{"num_hidden_layers": 12, "d_expert": 48, "balance_bias": false, "router_z_loss": 0.0001, "init_std_router": 0.0154, "lr_router": 0.000942, "norm_eps": 1e-06, "max_grad_norm": 0.5, "train_tokens": 516300000}
Below are experts of layer 9 (counted from 0) of a mixture-of-experts language model. Rows are named router (the router's row for the expert) and show model dimensions 112-223. Each number is 500 + 50 x the weight over its row's rms, rounded and kept within 0 to 999. Numbers have three digits each.
After each expert's rows: a language model's description of what the expert responds to. This comes from a sample of Wikipedia text that the model never trained on.

# expert 0
router:553504507563517478552482479561566423525482446516468541426518461444417541513449471500471465558529467472496524466512605442410520562530573537506517509474446446543488513521463471546534502481490532519506455447534541574557590562481426484526579441465502482550433490469490536528529476483494445405511434491546431570585468494468549603484353576554
It responds to: Subject nouns and pronouns just before the main verb, such as film, research, they, which, This, often after The.

# expert 57
router:568494483548525413496512418467458490551454437516541531414476538433502545506485526475534484450594473572506502475516494508421460529462547520479594536457432466514434449450395443616501532531419494566458481487630574528502540491562470511469537477469476464539338530447474573492510489594506443455503521418545431493543511509476515587504502493501
It responds to: Subordinating conjunctions and prepositions that open a following clause or phrase, such as because, although, when, "argued that", "support for".

# expert 22
router:602550539490511461543422414463518452532500431470448496487482483459471470505539420548477481543534450505554508484623489543485551581479460518502575558451411413508441465533399535624513524516476501491431495472539526582544566469439527479566550439457405580534468507409545538485486466502484487489594487441576452517615578499552527486473487582561
It responds to: Placings, medals, events and units in athletics and sports results tables, such as 1st, 2nd place, Bronze, 800 m.

# expert 38
router:520571441604477456503537352478508432592457465469514503466493543451492547430438477531467485534540499481517555488550546561398499515475455516508507514484451494495443484518421458518484512596478494619453469459664619503457540495519555548524515406515384531507455522447495590550541462583541454442552500454608442487511535527550550576455438535515
It responds to: Dashes, pipes, commas and line breaks separating items in bulleted lists and tables, often before names, like - John.

# expert 40
router:507546472523469487496418515525499504549496470389487513526535466472514476440506510514497500530589438459497561404521515500472410574494503492512587535491458491578411427491496547531616552598467550555493492403501558482520521483422509502530554450457476577619420533453570504482544472516569481494562513494503398542511450574561478526440433500539
It responds to: Common word stems and inner pieces of ordinary words, such as not in notice and notional, un in Fortunately, clos, mov.

# expert 19
router:543606485528499498577452448469518430584470407476483530579416450481508478452413462520497479508600480436540562452569562525485498541504523504519564519418464428576376473526406467529498552504506617542468476422532514490500552503463549452518556476450496570519535428466573568530491454556507428530552507320507461543548478648522555542458441498561
It responds to: Capitalized first pieces of place and proper names after in, at, of or list dashes, like P(enrith), C(abell), Mc, Mont.

# expert 62
router:530532460547479459518480464545504388594454398445433533540486526457472581509398526485514481527583491500541499451555488481431462526608511553471507556438462428551465446553476440551495566601478528555508523455522555530555515499479472456534548363492481519557425470425569612543563460541548404511505422443520497551586471541472476559500471524521
It responds to: Word-initial noun stems after and/of/in in descriptive prose, like cerem(onies), book(s), instr, contribut, cult.

# expert 60
router:520587526530482422513471508529540484534451503472496511527414479430445542466464487497537414503554425427536490445541503466420487545548474572541530529428494407540456444533426400591520503608448515501469445480489562559449536498447475469503538438400512463553435504458565539513545477522575526439505462393546464586541391555503513488449508545563
It responds to: Number words and digits giving counts of people or things, such as many, several, five, more than, crowds of 19,486.

# expert 48
router:552559514514481443605441511533601481631491413479481617412474367455432528431470446515470411506542476412602497486536494468444473538489488532521548513465464448562501509533428543594449566503387473539435395506557512517434536559495525465569619464511442523571454458447564545552509441543562428442562493481531461622514488526553514540428482543499
It responds to: Pieces inside multiword proper names, especially military units and institutions: 3rd Mar-ine Regiment, Field Art-illery, Atlantic, Memorial.

# expert 10
router:520545507519510516507466486488577463546455391444441557459431433439432486455463454543436427526531462479524508470486435511467484501544474473558565503410433432552407517483451497583494507535496547574516412512579570493432510530499491525502558461464425578592474465411504502530527487557561503491500456429513481606530401621586606525463482533519
It responds to: Country, region and period names and their first pieces after in/of the, such as Middle East, Bul-garia, Palest-ine, Miocene.

# expert 55
router:551501486531482450516517447427451493581414469460478461546445545481475538523374396574445501507505522451563506470489488482506466576539479499560479591451449401531445484495482481571493579547381550570536522457530548558499542519487519487557524478457415489616460566461581639506519457529565484537555438430580449575516451584575518526445425518560
It responds to: Prepositions, chiefly "in" plus on, of, during and from, often before months or in fixed phrases like in retaliation, ongoing.

# expert 31
router:528544544554501442530444452436487502552408459496491547497433546444486526468503468438533492520551473559542554523516528549444402550512484484457485503471426451528381496439434475536471514516434473582403396434606513432556560526478484465457486515499475478502376498508558513465499470577500448502497493409602457487577525535528543602532454528527
It responds to: Separators and name pieces in lists of people or species, such as commas between surnames, "and R", Dr., von, taxonomic Authority fields.

# expert 59
router:551486449569438399514403401554642509512422465442533558508410564455408533452480463484495478568564420444486551423515520436481487578497496568544567555451462495527476465556461462588478554540446579563471467454524493503438533445468534508489523420465426515549469494508455542521504456602471482452514480470526463537549441533478561503505438500561
It responds to: Pronouns and verbs in family and life narration, such as they have four children, he was, who, and his, she married.

# expert 44
router:544572485504415485467452488562579489535443420509444586558520527546483607477444488507469435492498507498589500449480496551431447516480520509573473559433479526534449411574504482591575529531467577579493445520538499484415502532544514515510547444460477493602447503408490496531505399524546439492558474476549460486572525585477517539431499567592
It responds to: Word-initial stems after is/are/a, especially biology terms like spec(ies), gen(us), famil(y), colon, techn.

# expert 21
router:525552511530451464500474439526534454531466470405477553528442518499506541474469426515467503485551452457532497464599437457453508563456537546550496535452448433569489326529435439573586500525425565509483391491515495501479512522490552476512523440473466466513445485476624511496577450561534471437521465444506461534559470595489544573497526542549
It responds to: Number pieces and pipe separators in election results and stats tables, plus coordinate marks and year digits, such as 73,958 or ′N.

# expert 28
router:513546504595492470523458422517500453615492445474475484471435517478463502473465456551529464478581466489543508445522584514447399513503492532481516548437456386493366547573443486513492536568419503614481423420632576497498579463502476453549524477454434493509490507495487577516550452532576406508541446414639481542554467594502520555453434509546
It responds to: Dash or first letter opening a new line in disambiguation lists, See also lists and infoboxes, e.g. - William Wilson House.

# expert 1
router:549506515504512510594481485576572507500546422432446508449448521468452527411427466489477441509560492407438528497511507491415487555486484480551533564532450444536461571489461476618485642543359599579458418466501500466461537553511496493523573442503436485560433428506562530552564436585550473496567483454526491556583422553508538510494475573496
It responds to: First pieces of political nouns after "the" or "during the", as in pres(idency), res(ignation), Cons, Conf, in government and leadership history.

# expert 41
router:542550466498462501488402450498531417511500465479493630552482501473482574462484461521467442542567485484545486510569516448461451542537529524561479572495434455575465468503470508601486514509466563605511441490632557520460504527497488516538536438440423516548476472495575569483518455616566442429525476433543412528596453551502509568391405616527
It responds to: Spaces, pipes, colons and digits just before numbers in tables, track lists, coordinates and event names, such as Bellator 252, 2:45.

# expert 63
router:529533518505468484514389450496556436521443436496415508496486493451434571523471474566536430484531494424516518473525485480465505524484535543538512605480436465558482490457527469567494563566375509531557486433597517501456496542489552457547504459457475489580505549450523577508475462540497441498599443463499472532528447550487566500497458478562
It responds to: Words and numbers in film, TV and music entries: episode, recurring, season numbers, years, release dates, "in the", "album".

# expert 27
router:507488532575554518445395454502511501558461457459551512514468433534463599435491489564496500546613392508543519474544509560449465557563518485570576510505479437484484439490496490591484564467478532544479412443499552500542468528479476510501594416517455508596507456450560518445560405507501486468523470501573480515521478577500506569447468565572
It responds to: Short vowel-led pieces inside words and names after an opening consonant, such as Sch-u-bert, j-u-venile, s-au-vignon, influ-, Lu-.

# expert 16
router:596499461588507520574456455537556433541493456480487532499466470413533555494503482561534486528568499466531490448571509568519533505491566452533535529460445508547464441547446468565540518544461497538496498480508483547454496577489504484540566496445496489476407500437494559445569500484517498441612461459530492598557508518527533489434414469543
It responds to: Heading markers, table pipes and score cells in sports season and tournament articles, such as === Other entrants ===, 0–1, Assists.

# expert 3
router:596510483522483447578514480522554428528509483455495543529475506461475578507473426481486464532546472460473520465473538488475446536513555521537524545408462448579485363536419512570532571551485561549517471451553539543501564558472481486517579482455501507562459545434489568521582470521471420422507497460598444548582498479470560552500375492610
It responds to: Clause-linking words and auxiliaries in narrative prose, such as ", which", ", but", "that", "would", "had", "what", "because".

# expert 49
router:599518448547406396595486451554516413557467481450488496596472480451484531440445340502506513578524415508547492474573505516468464515555532465488482650442403438492396464506495448574565546574510514529486454454527598498416583527471535520518560502476496510542499452514561493571602419561497450462563507456504455584482546569498629549471499497581
It responds to: Capitals and accented pieces of Spanish, Slavic and other non-English names, such as López O(brador), José, Sant, ł, Á.

# expert 53
router:542490444597483398575488449536534498575427517416530505548426507466508499448517402536453474562561472451505543430529544552432451520572550444547491534436407437522389401499524493525575610526515491557484431457547533493531500445462437482495531425483461464619484480484556544500477481583491490465539484441549500561519541557527539554496468505575
It responds to: Word-initial syllables, mainly Al, al, Re, Le, Er, starting names or words, such as Alfred, although, Alberta, Leo, dismiss.

# expert 15
router:536484544534441443531474489467547463552522413509526489448471475490472588494514373548517538488500493431509548403543523469507462581449550461502551620493424399562429492455464445614490539518449497546462528462601543543481509495418463443554510496403456566506468534423516516535539450549570487525544515439493432486570521537484547531481453501517
It responds to: Prepositions, usually fused with "the", that open place, time or cause phrases, such as "on the", "at the", "after the", "due to".

# expert 33
router:551519487515546416493428445499505491593441396487488524428525506496451539420447461502449406547497449416507538453522563482439416589507496508567489547521440437563424503564422470620587485537422507589480482473665560496431538520476443506533586440501449563532458492456472522517570449528559493458538489479529443473567475533525551515503481537507
It responds to: "the" and "The", often fused with a preceding preposition, verb ending or comma, such as "of the", "ed the", ", the".

# expert 12
router:583531513517424511535473433497478500548502477510497546557448517403528521453474427537509526500549523470491559477494465485421441529463539468573524521449447370595512353530482475517566533519454494539451468443519510529514563520510492537508527485485503512454402510458528581549572476564566490464520482425525451476533507563503511572475510537571
It responds to: Prepositions and verbs that take an object, after modals or past participles, such as to, with, using, sentenced to, include.

# expert 45
router:557532466493483467523470488534562450609446468475484600591454529484482509405482504529417475460582416468547555458535551511452478585489503507520491494478452467525369493498392519536518523460469597553471499418557497441498612508516542504605580510406467553554481470443509514523477496501480480467544507390539464566542440630525534503366501529553
It responds to: Pieces inside surnames and place names, especially St and following consonant clusters, such as Mill-st-reet, Lux-emb-ourg, McK-n-ight.

# expert 13
router:563532517534524502512480454475577430509446439499442542571445535496537468481500467500446490528554452481599498465552514526462485559519457530470574553508425444509429430496508494586560531551481489508540509469545559527517555433461490545567518439410412538608470478403556512554598468515517457535536409498523440494606567604495552527439494602537
It responds to: Colours, materials and word-starts in physical descriptions of buildings, plants and objects, such as stone, windows, yellow, w(edge), ar(ches).

# expert 5
router:567549468528434493570436459527535468569465405425526593463378489450487527397511459498454477558590499467522504486521554539414440562519465504518506540444432492536498458506440462508509574578451541611437409507548602486439547520489493533528608476469406505543511427487552552535520448575521439501542503449504504528549488609453537544481463500501
It responds to: Pieces of given names of historical people, kings, nobles and popes, e.g. Henry, Joseph, Ol-af, Magn-us, Emil-io, often before a surname.

# expert 35
router:590508443505406449617468460499477485530439476436488629525510507416451564435480426568543495507501458461451541456537542497443395556512467519500547563507426474502443453475447435514561538584513581528504467495526517493498575519478537508600554416496446517533506501498571501512549459606541448491513495422517448563578498611465597527455486524534
It responds to: Syllables of transliterated Chinese, Japanese, Korean, Turkic and Thai names and words, such as Zh-ang, Lisheng, kara, ō, ū.

# expert 17
router:551621475499466532599442400500523435602443400456500496562449422484438523482428499546512529537507475503486534467516509555480548554547443487569570529397505465564471423517472462513545564545474578561499463468555527540507556538451532448518579455443462572543472403491649538519492423555541438474510463355524460538587457559491513537446452492535
It responds to: Endings and parts of town and city names before a state or country, such as -ville, -ton, Amher-st, Hempst-ead, County, New York.

# expert 37
router:496511473517457479514422463521452462537461446498515596485412558443515555418424471513455476520567491437544509470580500506462546532541486575535546520341457505636461474498510446582535600522447629522421485386486543514545532469497492492549482444511420569551424495381570599584501508568533455505537479502555459500473428569543512517441525513547
It responds to: Pieces of academic disciplines and institutions, such as mathemat(ics), Ph(arm)acology, social, School of, Department of, Academy of.

# expert 4
router:528571482501503462513480451515544434580512443441502497448452493472437559437449424506507414534556432442492490490539463522473468555512520545535467519504484481531461416490502438562569583534461558521500528466543568487510518504500429521498529483546410513570430515521491654543553491613533469463545456492533498524547435631547500533452475532544
It responds to: Word-initial pieces of Latin-derived nouns inside quoted titles of works and episodes, as in Sy-mp-osium, Att-itude, Her-ald.

# expert 23
router:551553465498426501533462446509553461520449425453485592535412522423453489484416439552488493500577449492518521421575475454450454599533534584608492529515435495500511490513493482576545581531469548485492516467492504487527501440431528496563554384482439511570460514429573514536567468522554413480529436406609450529557509587535575547516477534573
It responds to: Digits, separators and dashes inside numeric sports tables and score lists, such as 0+1 appearance counts, 6–4 set scores, year ranges.

# expert 9
router:508537471532476470451427490533463462510418455497526563567425528438523583422424450537474455506527474514568454470574536475521487562528507486503499528442424486614461477471445463592543540507425640489450520462498534492504512487486458563518478450485462534563486479442532603568587481620508492481561483480565435486485496612536517481480496566648
It responds to: Opening pieces of biomedical and chemistry terms in scientific text, such as prote-, sy(mptomatic), chem-, m(orphogenesis), neuro-.

# expert 51
router:582518451532533525501510492565530463572459434466420497517438505481496467466528460497493439510565385489520429476526582502477431507570466483513498497497458420488396469564446430623510546573432587518493509445492523499526577532474531507550503421492477547555432514454517547554589390516505511511504407495508404501536531622503530476437465570534
It responds to: Word-initial prefixes in descriptive or technical prose, such as pro-(ximity), un-(finished), sp-, dep-, exp-, sub-.

# expert 56
router:532533453534471464524482354525498407535470444456437507528472467420455509492475419516502486492509460448596584438549497562409485539504486486512574500473408465518509466519400396507549549530387511564465494447579549476485572534534538470484488444481482532513509532513550562522582441530511443498552468404603484565501546515546591559426371574536
It responds to: Pipes and country codes in sports results tables, like | ENG, | USA, vs., Preceded by:, player and venue cells.

# expert 18
router:486563472533472505485338462538507452521371385464496639565481491492500529463508519504448468520517492536564416489475596505495462541479494523544556470445477493524440511481441452578517497527469510553475427458520509509497551547487497520510518491452440501554463449458597498490514447521509413486541487497554511492566451619584553522455478534564
It responds to: Inner word pieces of Latin biological names and other foreign words, such as Ceramby-c-idae, Noctu-idae, am-ph-ibians.

# expert 47
router:533561477507451534539439444559533489547448459421522570435439437478451495415467489515444431533603465517508536435575486510373479569541483504566518506439380396594508413578484434569520528546558573598547434453585513566455521540492537469545573441484473510505524500451518581574550410552489468461500482454538449555545512514519550537427496536588
It responds to: Ends of infobox and table entries: semicolons closing location lines, final census digits, percent signs, coordinates, taxonomy and area fields.

# expert 32
router:554522488576400463531466500568471435516444520496442487507471483425459490479442376557506458560525481497635498430510557488379461504516534497563507511450454483546449497509454387503523567549420491539425421445577582509518586487446436464506545510452495572495497518499603556519573521501551490444512479476547482537513459513447525594481449536479
It responds to: Words before named people: by, directed by, Preceded by:, and office titles like Secretary of the Treasury, Pope.

# expert 24
router:485571505543458439505463503591575501549452485462450555467458517468533547467510386466469428487513486460556457440520486475419466534516501512507538559483480370511492385506422466630523516597456545495498468497529519567474607488489471462554518414415483504622495509427529521519589434529573492519544435446601418540568496579512527525404467576591
It responds to: Digits and unit words in physical measurements like elevations, lengths and distances, such as 4600 m, 2.8 km, ft, mm.